config.yaml
n_layer: 13
d_model: 224
n_experts: 16
experts_per_token: 1
d_expert: 224
d_shared_expert: 0
activation: "swiglu"
moe_layers: [0, 1, 2, 3, 4, 5, 6, 7, 8, 9, 10, 11, 12]
router_score: "softmax"
normalize_top_k: false
routed_scale: 1.0
balance_loss: 0.000875
balance_bias: true
router_logit_norm: 2.0
init_std_router: 0.0206
lr_router: 0.000572
vocab_size: 32768
norm: "rmsnorm"
norm_eps: 1e-05
tie_embeddings: false
optimizer: "muon_variant"
lr: 0.0118
beta1: 0.9
grad_clip: 2.0
batch_tokens: 65536
seq_len: 768
train_tokens: 364100000
steps: 5556
dataset: "wikipedia_en"
Below are experts of layer 2 (counted from 0) of a mixture-of-experts language model. Rows are named router (the router's row for the expert), gate (a neuron's input weights, with its number), up (a neuron's input weights, with its number), down (a neuron's output weights, with its number) and show model dimensions 112-223. Each number is 128 + 32 x the weight over its row's rms, rounded and kept within 0 to 255. Numbers have three digits each.
Before each expert's rows: a language model's description of what the expert responds to. This comes from a sample of Wikipedia text that the model never trained on.

# expert 8
It responds to: Single capital letters opening a word split into pieces, often at list-item starts or after table bars, such as - T|ennis, | P|elican, in N|BA.
router:072155069136165153182164136130159114142135147109101109080116112121097120187181149108107190104112083144167097134119140130170087099165154131134138091143122171153094187116087184176101105132097092106117111119194150151112091094093139156130170172138185136111096161079078159121113175092160127154133110139051165153097114091070143073082110147109
gate2:152083132097105162134125092133135087132086143172120154125076115088159106047194126106159053183165144132113125139119135117086098140147152122125098149146128196148083121093122146119134150146126149168121085155166169063109091129170129096126088104141137072105126092080125114103140125094168138106120093147129110133092149157159144154099088100132
up2:118121137152091122101118102142131103145107137171080189136079113079132093075132185116154037184168145103119123111115087112104116116161155116120080112139178165151098103108117149121095179144125157124159105152128150100142138124150128164132088129129130110127124108136128130144126099080174119074168107216118102139099111134104129162060122116129
down2:114119105144137105125142093078148144199141109176051089086068125153120157126164209175177107145084148108157174151082113081124131141125183097121103120142080160156180053138135168127097150154141146130136121159142146112122132154136125132161153155103101168076166105135138105117164119130179101048137119136156051102115165157197110180062115112132
gate3:090075113225130162149168086146121132182201061173133122132103146130105097154111173089150120136076103135147171162114140154121112093175125146125173100116129153121142152065045151152163087144188062111171154142186115144104095082140084130181099139171135166144151150140127152151141151107163095129097128097115105094126173142134157130156156153068
up3:128181127065199186121056205134157151060144162111060125178150117083174131125176077182133103132148164121134122102159148122143103154146102064172105128101124090127127125165136035123138111089130125148141115108123138088114152126143141119090154180095105079145081091113099118124126125142103121096213137172116161147132099122109147123087022139131
down3:187157175177132162164100083117097098117102124119158107144139169140138186131144083145105127073115119185172148141178128116130159127073126153129140144081165097119093116123137108141108143117081214139117188138083139180107144161103087131098125077149130071163090066105175171121078159158069074137112093103103134172093104073069073068172085165107

# expert 1
It responds to: Past-tense and adjective suffixes (-ed, -ated, -able) and function words like their, its, to be, that, often before an object.
router:167115156082096117119121167097074174117028112096109153138121108147129120102166207117177136203103147095085189185161101134122148160167153120093151119095088075165110137194153151150085167174125119189128125142105125188121156168114106102183101153159185131165150163176154145163135128066124155076140092132139127101179137083135106158065151130099
gate8:091127136156107091157105118137138086138154084115136133104110118169139153189131101140101214148166123161094116111118087162168129139128100122139150146102085166094179117125132128102124130133157149119095096175158096092108150093127178144125136082152143155147085071151142109129131149119135108124171118121105105105044069125099104100160028158169
up8:161182133110133134123091126072126124117111125070094197083153148182158123158113101166098124131184128153162100076137111149195085120144080129146097109090101161167109102072149112138126189148180160126089125157125123126123150093141169125164120087087071134140107112193115114101134156123165127080155110097099118137085091138161066137112106120129
down8:133105117124103113125165115099189148182122129176161175134170171117136100156163112113134072108115097104150118055081103120113141093147066115119099140086106165154082116142139089121092202101126143168116141150154104106139100128090153133119180115167176131098124126165131088139088149168173141072167147183146104184153113120152167152097156154146
gate9:177143126161143151165089179125155097121147162104140099103112078093085124066193094105118117153106110137150177157136132116184158182134100154191121113145156116096120131127140074093115100073200165119105159113075122144071109155163144112111101049105075139088104118106159144098169114115169119081089128070077168071163121180081081133137146152108
up9:094102145152115079210110135117127167109095150095155155116114088114175113136131146151112154125128073171134152094198130091154111170198124071083052176153126129114096131153133134145132094101162148098063114070103058097139128108157136175090100056132091119128138149154118113133145191107107129157113115119112120103170181121183076155114123129119
down9:098160087098156116154113153122097144068141153144106114087127115160149160105131135101109128169110151169112100143135147127118088183098197076124105112114153121080157118118122073104169139156131145111164107083094153076159166193140138091087066104107051156142192145161155112093155176111131128076088063084098127123101126142140087097079159164108

# expert 6
It responds to: Double line breaks before a new section such as Population (2015), plus capitalised name words like National, American, World, Detroit.
router:141131082142094152158162162181095160104184070122128161158081104116127165166116121104136094153116087096149177120129116121102104100112106137132140164122115137068170074159147112079086158104092156148107108094125069119159093081127160115147170145093085146095147128114121169142177104081177092101200089192177132114120135096102107133169116150117
gate8:153137098212132115144160106121197148124045121069132105073144140101132117120081110160142106185125131137138162127159125119117142100105167168080141105116170161144140168069186129175115162223136133192119074135129098129138140137140118089133114116214121151100180161136126132093150136113098162129156099129117094107128120091167128140082119084117
up8:114131210109092126095097126174072086166176136202175089150129163131140139175135117115111143098131119155106096147127084102104137166129104073167169164115142116091163078191071106075090114091072099101077154165098139078094098112164103122149117179094113135186105107120101087159164124162136089139113134127158134138151098147112104086125145121131
down8:071165159104109126117162127082073178104168097093117204166140119139187156141118113112111147175139147183123136179107182173113130103069145127162223080118136113140191150135109114106126088118102093081136130171150088148138132066180149174140086108093109098142129130141116111129167178114158072085158071130102116164168074091069091152097120088145
gate9:186134171175094154138129150134128162107111162156165125107186130154103100152163154106163138119112111158165197092160066132180170136117125116150176095137127124029116162105134100157121113164129113177164078115145132147125129094182109165152100084145159170141132127122175091101078135110119120154173123118148166167140107098151110144095104038142
up9:071141126086104070160127092048093083112205125107109095158122077089120158052106106150136101171155150104126108124094137169119098104147111126110107162139168121180146124104131114104124099155134106158110184122154129130124171154097137113126126163114078097122099120087100127140138137143173128112102116107060081112114100130092131056179136190081
down9:088132105153107124145129116134128122140210130151092112120117127086144158106125061104131115129116087147107088157100163160157104062096123164162181148148077153140154149139126096126158118139123143138148107078199102155119165112107162189109151080111083119117155072087123089076125192163097201086076103115111142086159071181176100095101116115182

# expert 12
It responds to: Syllable pieces in foreign or uncommon proper names and titles, often in credits or tables, such as So, Kun, Vir, Tong, ios.
router:112150109107098112165103134188139059136192140100147099160150075151176152108147130116190097130075087168092146096128136130218121143090111115096140118150170136069093140107091135161151143126121110115104174156159139085092143127125169149152163106141136147080170114114073092143154114170200122142144112113165116152147146095054090152115167169126
gate8:212171154114149138080134145168112150186088135123159143108211127162109125153159131086151167086143119064131119132115115118151155103160165127183099111128094152118111102135071109123109123146110115190103132151136139113115124095181073121163091088124108152107162112110080166153097113129127129111176148144055133168157190099100092164132126064130
up8:135111075165136151152097101121115104117151153152118051162084138133143130075100107200107105142126110155092098129108062138101143171130119130091165086093146091118104119092169168163119141109045126102106113129142131154180103145146179078096152126079132158137108130116147123116075126133145072100100116104169138100178133131137107120154119162132
down8:119169183152136130136174068168128044152126177171154137131082129137154102077108197075068102147148153126184097101129201102124085143068097118125096131101131086061144134117135116132134077102151083137133159164143137134142090108131144145086125101130170092183108161059131149066093130085142142155129119123166170109104138162130131076113154166150
gate9:169139067125089105116142120138084185097114146131197113117109154163094115141163163143068159165108110131157128202099126095112097140137138080100089158222104182125122152151148145094129165150126154106148108097164167083156103105150067118097090141135197094154079087118136083197112144126143090102132095161119140146095120110130151123109102107108
up9:100115215127164183138106159131155148141166088144145103158100137055202128123112149187198140168125143122155121123116176193154166139088129126137098087108146122123133059091122113141134142056118121150122129105073098165133185116179135124195141064118110191102061134146137152090119108145143200168141141108054097155175118176113143102120096156148
down9:128084170120131139136162113113111174124172126125127132133133109140138146147105126078110150139195117110099199134169115207146113178109098161124104147088155147143107163082106067063111092088116143136092137127069156168135079179143123087114216064063205115117091129173088099100150123162147158085109099090115128125132106165102117149213140149091

# expert 15
It responds to: Letter o and 's inside words and names, foreign particles like de and al, dashes, line breaks, and Arabic or accented bytes in lists and tables.
router:188118123127131170064107141106132103131110197115128163172062152086124128100106124164159188126120077160108153190150147121119112165165112083132089119128155169160153069120151122107065116071137124135161108092063133153098157139104137166106077184139178143072176086136154064093097109079124109124133196178138125154125165150113114107179163149078
gate2:055144190152129144133153096066107130185155167104103144078177170097130140114151125133143169141092111120145127102064107119218134137066143109084123075159097097159114168200098148152151122136102178078163086153143133138079086109092170104101128144139138159190125122169050117152127074140104056188098125102097133167086147147128128121125144149104
up2:220109097134103141139143157109152111113126129154103072087136077125090106104155159102095110128154190100100121156174087097039110127119134146116148089148144143149118127086158140101091114115190113135091159106143112111131132115116150136094091208141093125100125107110162120033171141160177171126116132164118175135151120146110138149114114122127
down2:145095186111135113124132146184207136177151121124075216124110102125139165146118099110124161143145152133138116187166161140115130113137122176123152136147155141165160053078101131142141158168124121121068073160160126140114115126125090160124116187157100152135116113085135137137062159071157142099109131099141113132051151129138170146105098169096
gate3:219068151105140117176130160123187142146070133124132116214081092176101123135068128187125149132150146100046098156138054112176117092081142151065093118148127124168159116161117134117107128145169134162135131132174154106112177115112109135109150144142128146147150108172123075180149111145113115174092148099104121118141135104102141125144141163198
up3:081053153146146113121135185159084146162086173119089107110107124156144114108123129143118083030134107119171148074093163112119103122101163140153137145104129122128119112198142121159094113089123150120135068112155142098187167143143148074152153154080231124134114119178098073118107147125077148121107191103176163075152104202145110073095158099125
down3:072152141222152158137163122119122178107171128152129081134140114128109137169138099189087172166090145143121085153158138128127165162175150165194101123104121182125078134120165113107109154126100131161084110162052168098122130084145143157200119138095122184109087139103160119089121152148115116128150118137150151102149195140164098076133113105201

# expert 0
It responds to: Standalone two-digit numbers in dates, coordinates and tables, such as 18, 23, 39, plus a few common words like minor, all, three.
router:168077084086206138095158139090081093113077161134122123086140154111151067115118103145161118088154209092181130083115120102093137141146096130150135144111089174169102153122133185083136133113118139160112162091118167101167151120166085105148117193120083123182102135150145112113128134124067179146160147126138089159054140161106118113076080106159
gate8:112158152101163135109129148120149135156152130096134134153116090115102118125106189139149116116148138048126171142112068110188162148094112156140075151111133067108160165147131150068068153128180127116156164210119122108120127144097161145128180143082108173135167127140118124145123121147191091154122076178112180154101140157081189131150072129118
up8:201114098141180141143188172082137127128156079161133158158128147118074122111088115184167177105097177112188143115145121132120128150122065143100152101138142074135123107098203119140102155096062139159091145098141113130163135152137109113159120103162076094079144158099136116097143170120111204120109129151131127129200139138134107085146064083139
down8:098124130114145080149157147100124103135090100105107132082179194138138189179147102118077122131091152116092178088199109186084126120141099073099089111187136091138104142162119121132144125108098149134092144104108131129146153125191165164121103162092072109136083126152182136105088180190080167159108183184167106152211148104129074127090087096154
gate9:163152105125116108134144106111198184170226144124087113162128099157158144120084174147153126124098120088120074047091142055119127062168171117108132118140134150154089148066121130087185173157157114100137122084147176181173109137147188129107126120113132112095132125125164156123129147190194088141122109120124157139128108116158189095103214083148
up9:096131109162160143121123094186157136117141131077077154161092124078106173144091118119123111096080094122143117120184119146096109116124147132122090168150153166160136104133125147107158160092121181098124127097127236184103111125127165137069133133182171086090107188152140147123105110167106136137177087094124132110115141129147095117120183153152
down9:162087136102150156155169138067131094124140165093136157173128078089107173159104096133083118178065167094126102129109143162089090105109158171173127117129141147181135174134088114156166114120080062148095137084119128159132090146142157164124158136152133129171132117176141146160136150109096173114112147086063112078115177126057095147123073147116

# expert 14
It responds to: Digit 1 or 2 beginning years, decimals and table scores, such as 1|859, 1.4 km, 6–2, plus the verbs was and were.
router:103180100167150117134145125116139156120129093178188089183112153180060094099157108124138173143128191075161081119134092179203135113138149163136168146130084162097155154072092127055168131103173081114149127143068123066175103121105147072158125111169156140144165130128147149123143098116108120148115177158164126110155120157155172083077164146093
gate8:090155133165143082082061104103126116133100125078134120123158148105112140135096081162169158086204111154119116138121115157146069072042133118139133119122125137110137182061090134105135082123129108110147073112109137104070123179126136168076137151132121107123107146168066132142105117096186133096083104131127130109129166142183151164134118131114
up8:145088131108175172151119166136108136133173080151128159141102165158120117116169152134137098102129174169105087076070100150068121104156105158155057105103113072131124089156112138078088152160087113155129186175142130166143117118143106135187079055112161156155124064096149115047139153176108124123146156160113091082131100095103120109137095169117
down8:119105136129115156175115103071107127088180135097129145150145115163107168164092144079121136177125128139100099109110117115116118149156066124063103145082135144158110072113133131163109098108100187150084187058112124097103163133160137109157087050172116140121123159084109105072115110120112108119156140189121117075132146131094103107164110150085
gate9:094180147145140179150125146219149079168124132149126131081124088131093129156171106130150091141150113153112154195136156096102154074116150166089153110158171097115141199082153136137123166141141154078107189166116119188096136172119150123220085148092094082143146114159150096148069129058105120140115158077123140122160085187122077087114105106085
up9:141107115075118069064131132032130156084128101091090102189155156141178148123119149128073152185106161104180055068156119166137082168134115116144085155106065149141107107125120141097174127083085114116133111095170131051101138096110100119068111085153153165127118151128122199110197128180166123186161142187130128133107151135125163175172105105183
down9:098070149127137090157080138131130121095155143139127096102164109175179089086155123119112149136119130096114163134121182090121148162143112129101074144180173108111085115117164139132156121143120163102109152131104135134171154131046135129117120089207120156193113137102110102052104134099091118193083131140130108128160144149109121128164166167143

# expert 2
It responds to: Three-digit number pieces following a leading digit, mostly years and table figures, such as 2|010, 1|992, 2|023, and 000.
router:146177126157188081088162108151121064094124138123071128128110175124126186133133045143170138117079122149111199144152140202116060100156134121103121108177162097113109132086156110179119093142148155078159132138130104149109071125138150070156128171080101155167158176129110103085175127084130165092115154128143120070127161151088060131182133154142
gate8:175118155181144111112104100147108115162158152124160055100158123059141160147161145093076185116163102124107127171105199115119138103068157144178081182091147126149168102119138129142091183150077139126154147099142126224160173131162203130111125137097166096123132120160181098151146169085107169142136080174104140162087146151125125133103157159147
up8:110160111141109154161124157083181148122115091150071116180176108113132135121158139149123212178103167128110158168107151120140120163151030164110115100182097142091115175076078142106092108133125127109131098145127160125152099118173150168117132154108120107084108147072090143122136109152203033138106149094127161146103087096110103102138191075097
down8:134116133163164148150107118152193120216123163134090096161099114112088127088102156112128124109120194134125109114115099156159134108124118118167102083200135088058158076116123093117127165135139053098063182122106144109125077051163037144114133145163169076096139147108120153128161155150131091095095136166195150108149129081133126134104173106103
gate9:112174188124156134177143112140166101113132136116144132110170194163147125182144103167116109147118123111173114118134092094137142090152190122141117173105101162089113140062105020128125139128130124113116125181136179100119083122124203091116122138134120143164077051113102092140092109163037126101088141110127164128127150096106096101165160165134
up9:115077103143132132139159168177089162094119075169102104145112106136122122114116164123107114140100120143119175189161157143134118143105087146100152076130126095141127137160162222161155138122122174176148110074102067159187129196148067119151138178050143138124176182135142106163116126102145157152140086165172107130123121140139154155115095103155
down9:123094107129137090154096164088101167135097111149089105160135144076134094144109158112081116142138102171086087161144160144096150175124117148111141116123190107110152130152090163160166161167175163126147135134137124175147159072099135178079169178106118113084181118098085144152149119136123090185153135080113090132130093161145119127146060110108

# expert 3
It responds to: Opening parentheses, quotation marks, slashes and dollar signs, often after a word ending, as in "Mixing (12–15)" or "(80.1)".
router:135124136102129117128070109080125160094073173116122125064139134109129187161110109138094142100111114071107107086152104128112171088117155092081149141113128117183117160173100172135168117115162117103112184177178167061191143144149104125127174054149096071163093115120132164138159110159118153104105084052136143188112098158200203100120087112092
gate8:112076164132050133138172078064146109160191116110174137164152081087082183172096111072167136142084134103134178102123106107161097168154109101153096108131110118125156114130136125094160122107139198116075141136098134094110132130166140107124155112147118120073121174126195158109118071105138076121062116144088071111088089058082092156123140075142
up8:093121176116128134168128127127136135213105145112142159126145122158090138144125088077154165144135142139116145102125138109139111131147108086081117158126110149164092153116163127128191128126149154128074150176146071072132120178140211113120144141195088165065104134144140213065105137112135075157130097193113043117056097076081073118107139130140
down8:107101145147140125136167092162159130149141116118097193151128148090064120178165103149141140167129163136120144064056134132069149112179057140105095120140164183098094154046112061129101112087121146129107158160172114147147119109140108126127045190144168106138114149126185096121137153142143081139109087123124106084168108139084111131176150166129
gate9:175106173093105135112123162113118173142123139116143140133161153159162070115114134109166124143128156166091076105177104108185137122071089095118149192165149097106106076139098127135114116147108115150089136118146184131109186157128144140114088212175164084109146083114122091082089120103089140107158114151080080155087134138106112064082158126099
up9:181125126087198134096079131116122132126082119216139120144142196173128085124164151119145153105131160137116100132163100137182154115037100143114146079177154109104089124139146137169108142090107131181112130178167162126132182176170089127182091139156164108137124099135126085120083111135148098112155088140083166159077105184089142080122175143106
down9:158150167136158159076154175072134114098100115162166081142066128092141088125102042096138142086095079098156103072096109138173130153116080167078166140168128095095128065166142173123115157098152112112079124103169143081125164148154136129137135139127125161148095119118131144094069160166161151080054069155134142140120092148080118104052187106120

# expert 11
It responds to: Nouns and noun suffixes closing a phrase after the or 's, such as court, system, film, season, -ers, -ings, -ation.
router:180112171179131116106143149116127151151064103092142114157101115136153134180131158201165159141114127183119111114150119166092141149081133157141152140072124167134130119137173115098117177076121086089172101067059080180065103132097106106150192159131061119111197153186133139136122142144152135139150076146175209114082125123171169185171126149071
gate1:152163103148092142148106135165145124154090116131154139134103102118119157152181089134123084121056128136118091142076124137131102073161147114073135042167136098093120125152112080103145064125166151188082085125126095114098105124106103129169130101101136157090152105135084122159177145162155100169133143137105117096082131160125112042149122095147
up1:123100084109063129124126138125167176143141097111132091180129096110138152117088135120132144101103118122112171156167178108156107114125154120097134146116098116155092106121075144201113158066128116143134116156162212122143110097125120131136088171189131122139145173101135137083152122143148185123149142168164099118117156132060108115145093166160
down1:155137121158163137074129145121099156158094113110137183156132179123082097089109042106149176136159082025069158174133129175118155119109135144150053130125116103145079083103118115092097223113150105069109174146075116113151102123135166179129137166128149111082136153122087072137126155143154131181154102115159147146141147156130142080132124162133
gate2:113108109127179172090149152142093177116186096075158101184083145077164152177102190121114097093152098069196113069091141099092111139102132102134151147154125182176113141138093102114170127146132091133144148115120126160101078118135123120201046115113119149122093107154123147126119122104135154157099098123092115126152092121094154125104150142109
up2:114115121137119098171083107104174100123139156175085101111146160126133096152171087088149166159128101188105159128133113137120067186078113136143147151116158201147078170091148119166091171114154122167105212125122107078087134168133151108114153115158135148149133083123112116116140107132133038180070188118144159103089105116084118137149101158131
down2:108109112203189132124119114135114045174140144136126137123117120170118077119189097185162145114184119056129187135107123076112107176124131103145136110167143165175122115102122134079153140118188138164067168120109108099092099121121140099154180113117130101090139122158098118133088103149158086118177128112146150121128128136133088157198173119121

# expert 13
It responds to: Sentence-starting The, plus the, is, for, to and phrases like "for the" or "is a", and first letters of words (t-ended, t-weeting).
router:097124182150130116158151127070128129119157117143087150143157118163154124083136143107129181206179094160084139102062135140148160148061123088149103168124081110178096148131154103152156152115173152151159090132070130101167161092169112164133130117088154147132147068148122127076081147078167124148100144130152100182180141148186142144137148107176
gate8:156125154134197082069163126165137126097081116077146101137075090189125133129115077118140102134124119210153103088166093187089181094122111188063163105137124167127132157119113078119170082155154131148123100122137151117071054136132100123158110153137097166133123171159129120130151072104120140114086169175128095159150128087133177075140145152150
up8:085116124088134141185103147108147149139137083159139063097139150113152101135082126149116110134143105156089093135093116126172125139131117169132145115165184112151144118063196074189084069085169112105122164122135069088145167172124180171102147121103074162153168152086108110137150108121106155158144147153121086157080121153127110184144125106139
down8:138120118122174197160159125109096143130170137123129104159122142077138116111140143187134158103146094103126097146096162084192124148125133106154108130146199112136134131075132142130085164123097153091119144162132071136195164110139104105185193096086111148102140158119106106118118098088114107108138115166139133182068163105024075144117146157070
gate9:085108142089167123092118135148179128158126095133145163130175150098143131114147107093089078146164135122119133150057141139122131168092129095133109125163133091134114088095127058148146162067114176139091189117130121162150058148153093114144123157081090070136113142140112155097112087157152152122149125131118125139130130149101115122157202111113
up9:109127120107156160053122108160193126111112096125115161072083169161148131190147130155106103119109148154148167122153149132074141205142105115090091089117102163151149053128122083151141120129074163130198182127122081112079174137177165157126088168102099084152150147172128181103150139129146171097118098079101085126069121160138141164061112106071
down9:114127140128168069125133156180155064142115134076092062163134190205096122143135145164125042121175117057165180099181117153089154138104136129167118166131143123118117135081092168068100152141104160113117056204094121160135150152118161139110161150159135131135145174119135164073137131079098155184133168137144142136149130089057148101064099171120

# expert 5
It responds to: Closing == of section headings, minute marks in coordinates, and sentence-final words like "character." and "-ians.", plus first names and name pieces such as Cop-.
router:142149102140106124087131142166157137185134089142109091170095152142086136062132163142115090128104164142115128106076174135068142133144143153139124070104094130081129112116128103140151114102132183121180121077138090165108128090170186085105134136081089158155095108187129169139132109168090151182078102122117082147119108102183100112111061082183
gate8:129139115170126116122125103114127174165070133101131048103140111164123123185098096096126074135077136088074113068176131130143176159131110093143137106139084119124144148085142134051146066151093147101181101165142030155118089126165128121123131155220113096159115098135110161108125128134144145134068157172198096127135109071138152150153089101124
up8:061115182150117125133137096088130117143160125137113089134099127130077139062087147057179121119141149173115168098114102146127114132108115137155123113126141177103105119143087145124111074151084184137117114079080165125094092150179104062153120115146168163168070129095060133122141065157144141166081112202129146104156135114151114121109184147123
down8:117150108174147117106103159135196133106098116136130094173059110153096094020109106106112143128185122080124168102132104136071102100160131147164147123170092190065077135087108124104074134101121048105120079078106115116143130121158141111182129128147117166125125103086081193160149042085126131186113124110106139136167156137170122159159156137125
gate9:217158146141094086126159116129157194124113092046144118150213142172133196122105099134110163131173090162106142110123083140114134112107128096099085152135111096117107175158206115148183163108073142127109166096114110159102147107109114153162097117151194156077133151168134136091106123096126116160109100090135138091069122197154078127137143144069
up9:156131177083089172158115134133123118120135118101116114127165125113150108154099133119137125101159144114116155150162121187082062132128145098178137141147129199137083075114090131128150052123158188136107153136129198137144071163144136093082156156146135065137139116163100133111145185112120124129088179172123132184127120104107139129059127128167
down9:168108129060154148119089102157081138076152092141123127162136131062147159185143112129129165128132142158087102116098147107134097162102121148116128101164143221163152128129124094125120154162095139136099136078171188144155067151123089121102122129104109106074182146112152191136129176117135154075104153113039118137077137179119204105167149119115

# expert 10
It responds to: Common adverbs and prepositions like before, not, until, some, after, plus word-initial stems like spons, perm, gen, reg.
router:147144172070119119111093163119163107153155136120188162115131109141104101155100134117091105097150159142082110077139088059172117178145081101160157118107134159117140126133154093069146120153138166076162136157111142081106125154083165093151078140119090143189110178140122100132086068192136144104103092111115126077209125150090076122118166130201
gate8:191161147120116142148144137100115158141147130089146100168134083117119150161157136137158111070147130190159102122054046150152175040100140107139127121163127169135091116061166124072105114120120119117132114111098100131156091142114091090124115163124085114153115112120120172093139081142157157158182098127188067133149126172118173086136156103163
up8:239148111183141082167093124142069162116147129150149155121167121126105123104122146122130145057182151103123145133097099141141150101109116143139118077149151145164113133098204103103111118119131166142132139117094085069131137132092087082097082182160111107172060118112121147130114078112084147149169104098159054138171109140140092038150150058136
down8:178072174139132123126183160152145132052149128131114081172071103129120120151142183147174115136187159152098167081094132147070150119060134138169108159130070178141145147092127082089116113099122192136054109120119082111143080124158067096117123128091116111072117092104089155113129110137141149140164154143169122123124124139158107136136152187139
gate9:160153170080152132146161182084069113114146130124126066074037181117106127093193120127197117090142154106132180126131136193086120163160122078111120148149094123135117145176149197114109150124097150111148173085132135131101146094124145149163162163134115143150144150166070108110153139064140117145129107124124106135063138121197155138116157103137
up9:151122152056115123218110198086074134116129121114091096076065152128054097129155141106156065096167148058167161144120083194133120188166093108084122131162125161121123156127162197117098164063083167157182147110101070154114139104121137166113166114146095145137125174112062070131135122075156107162138149139117107149081113111155143077128114122157
down9:130124129086127121138141164057099137135092101115138148191072166111109074160215180144214090096108120082124099080150072156093102128173119127116208147162131132091184132156165160082093139079077091163166122081122101151099144101084125136164134087113155125126161090149113089131148154110146147139149158136115115138170186063196150160120161154160

# expert 7
It responds to: Line breaks, table pipes, periods and ==== heading marks in lists and tables, plus clause openers like ", which", ", who", ", he" and "name".
router:154139109140110161125143121195162198167147127146117165126099182107129093119068139074161154115151078121128100081129180153082150161142092165183141105102104109155136139148142109145121087087093184180077140075138116158084153209131086097170156121114162099107136146166164166151080148088117101148099074129067095145083136153100182131112144091121
gate8:183106122163091120140112155137163093107117205084124143158186105162165122148126155073090108157076132138157078154146095116100138194117084111174132108142133131156166097135154130113170108167122083146077117188135139140057130170156108155142182107185155089166117116120120126152135161159138124154118139077132167176147144133102119104157189110090
up8:138146150128130129125120126115132132157123164101103195095146117147168137131129122117154132155096178154139131162100099129111126162194125115133091131128091114159177137135117108156167078142141124151075111158105096107067143107115088153124164083137164120121139149148115098161151214059170113129127119157138158198127149081177080158116116121074
down8:128155065112129152130118156121139113158128110104098071113118111116108139191136083138130080150144133094097139201079144147160136103178170138112084101097074162193121133151178156099097202130164164120142138131070099124085137136090076119133100082125079138124098144127140099123168119071106159150109114135182088078169173132126176162115086111169
gate9:170135144113124167110150181094123150103097157145156080052119134140110141147093107154098153140190147163173122112121111146118178148165168141132110153104119112153099118100165170142144165127116111111157166098083204095129067133131165074138074134089100115208099114102132122135203098121177194098114145218080091138104109166144099111128102029139
up9:114122125155140144093119093156164182126107113175118099137118143133094073096127155127114115168167106123151092126202101091125201115149107117118025102137180102121123078146144133069136099149130092157155165123113173123094117191090139083131141149141142143148111151172111106091176102106083143172113168116193147140141102164102142117112110151129
down9:150117144118161150153089149087122126109074147097116156145151110146183128098084114109141165159122126168105156177112134092103149137097128135082091142131182135136148140159111179081140118172150153072065143114154104129104121182170117146136113134100113123142210067117103155056100125072123127088200135134167205134106132149127153180170158156108

# expert 9
It responds to: Short inner syllables of words and names (ad in Traded, am in Lingam, tick in tickets) and empty table cells "|  |".
router:097131142157086150169089165149117128148137129102127083111107162164134136138123095175080128147133096085103155156161063124058124098117079135165135152091178103080117124132102155111114202130083134134094161082162113116115163149136110142183147123163163124113154092085097115141107153132079094117147146147181086087108104118086107120123119125175
gate8:101081120122140147146125121133116087111156142096116113094169107166129214072028088156069086093158078123070115087136117127133124154147088139130134134107133149149140168119070118086114177090179160138168137125145111130113123147137182093136035145119110140127090147170046115110150116162052142126120106061140171141114148159118146153114096104152
up8:123153179115093142143061150116133143101137122177111108151115159118099078157117139111159101185125125127111118133162068215183125161167120131116039139133080130099117134144084158149131135156170118101159157086129184082087134159167158119085094161132152193129150132146181141126108217091175110111132135131055159195154111162106113156128134163095
down8:082164121104119131124080123176109155145157107118103129163139116142184133138098082108172144172091170156090085112079113104171143169136157160154172145153176165070102112125057202153155042106081154133149207170145093126126151092063122093101056111135124138084149151169118126082113209125158067084137113092109154202123076162138151147163093127126
gate9:145092082172151166114169187124165113106177166118073139141206151158139114133151133174153114088102075097145128147063103119144163142109162091068109135088201138125080163112175151181120174120091126122140177140135116104151098152109173124129130150120116096163147151137167097127128136071174103148115140088112123103059107110147164124103186104159
up9:134134153136107157066111097092157098121080136126183165153086138124114120143162149117121114159192160161142128152121139143112112089157116162181063070176063139146122155117124106125143060136124142114106076107123119117100155121187083154071154158143121159111101165126108137117087117140134113078131098132101112196196100171179090136160067168080
down9:057131141133082195125122139147120105118107103122119140162149095093185150162101097129146156185100114150075107167082149172111150105119163160150107114125172107074133098126079177147138077184151147152071144098191153166108231189149082089155148112102115135125105079099153133176185149153110137118124104214134124113122130145163153059130103118166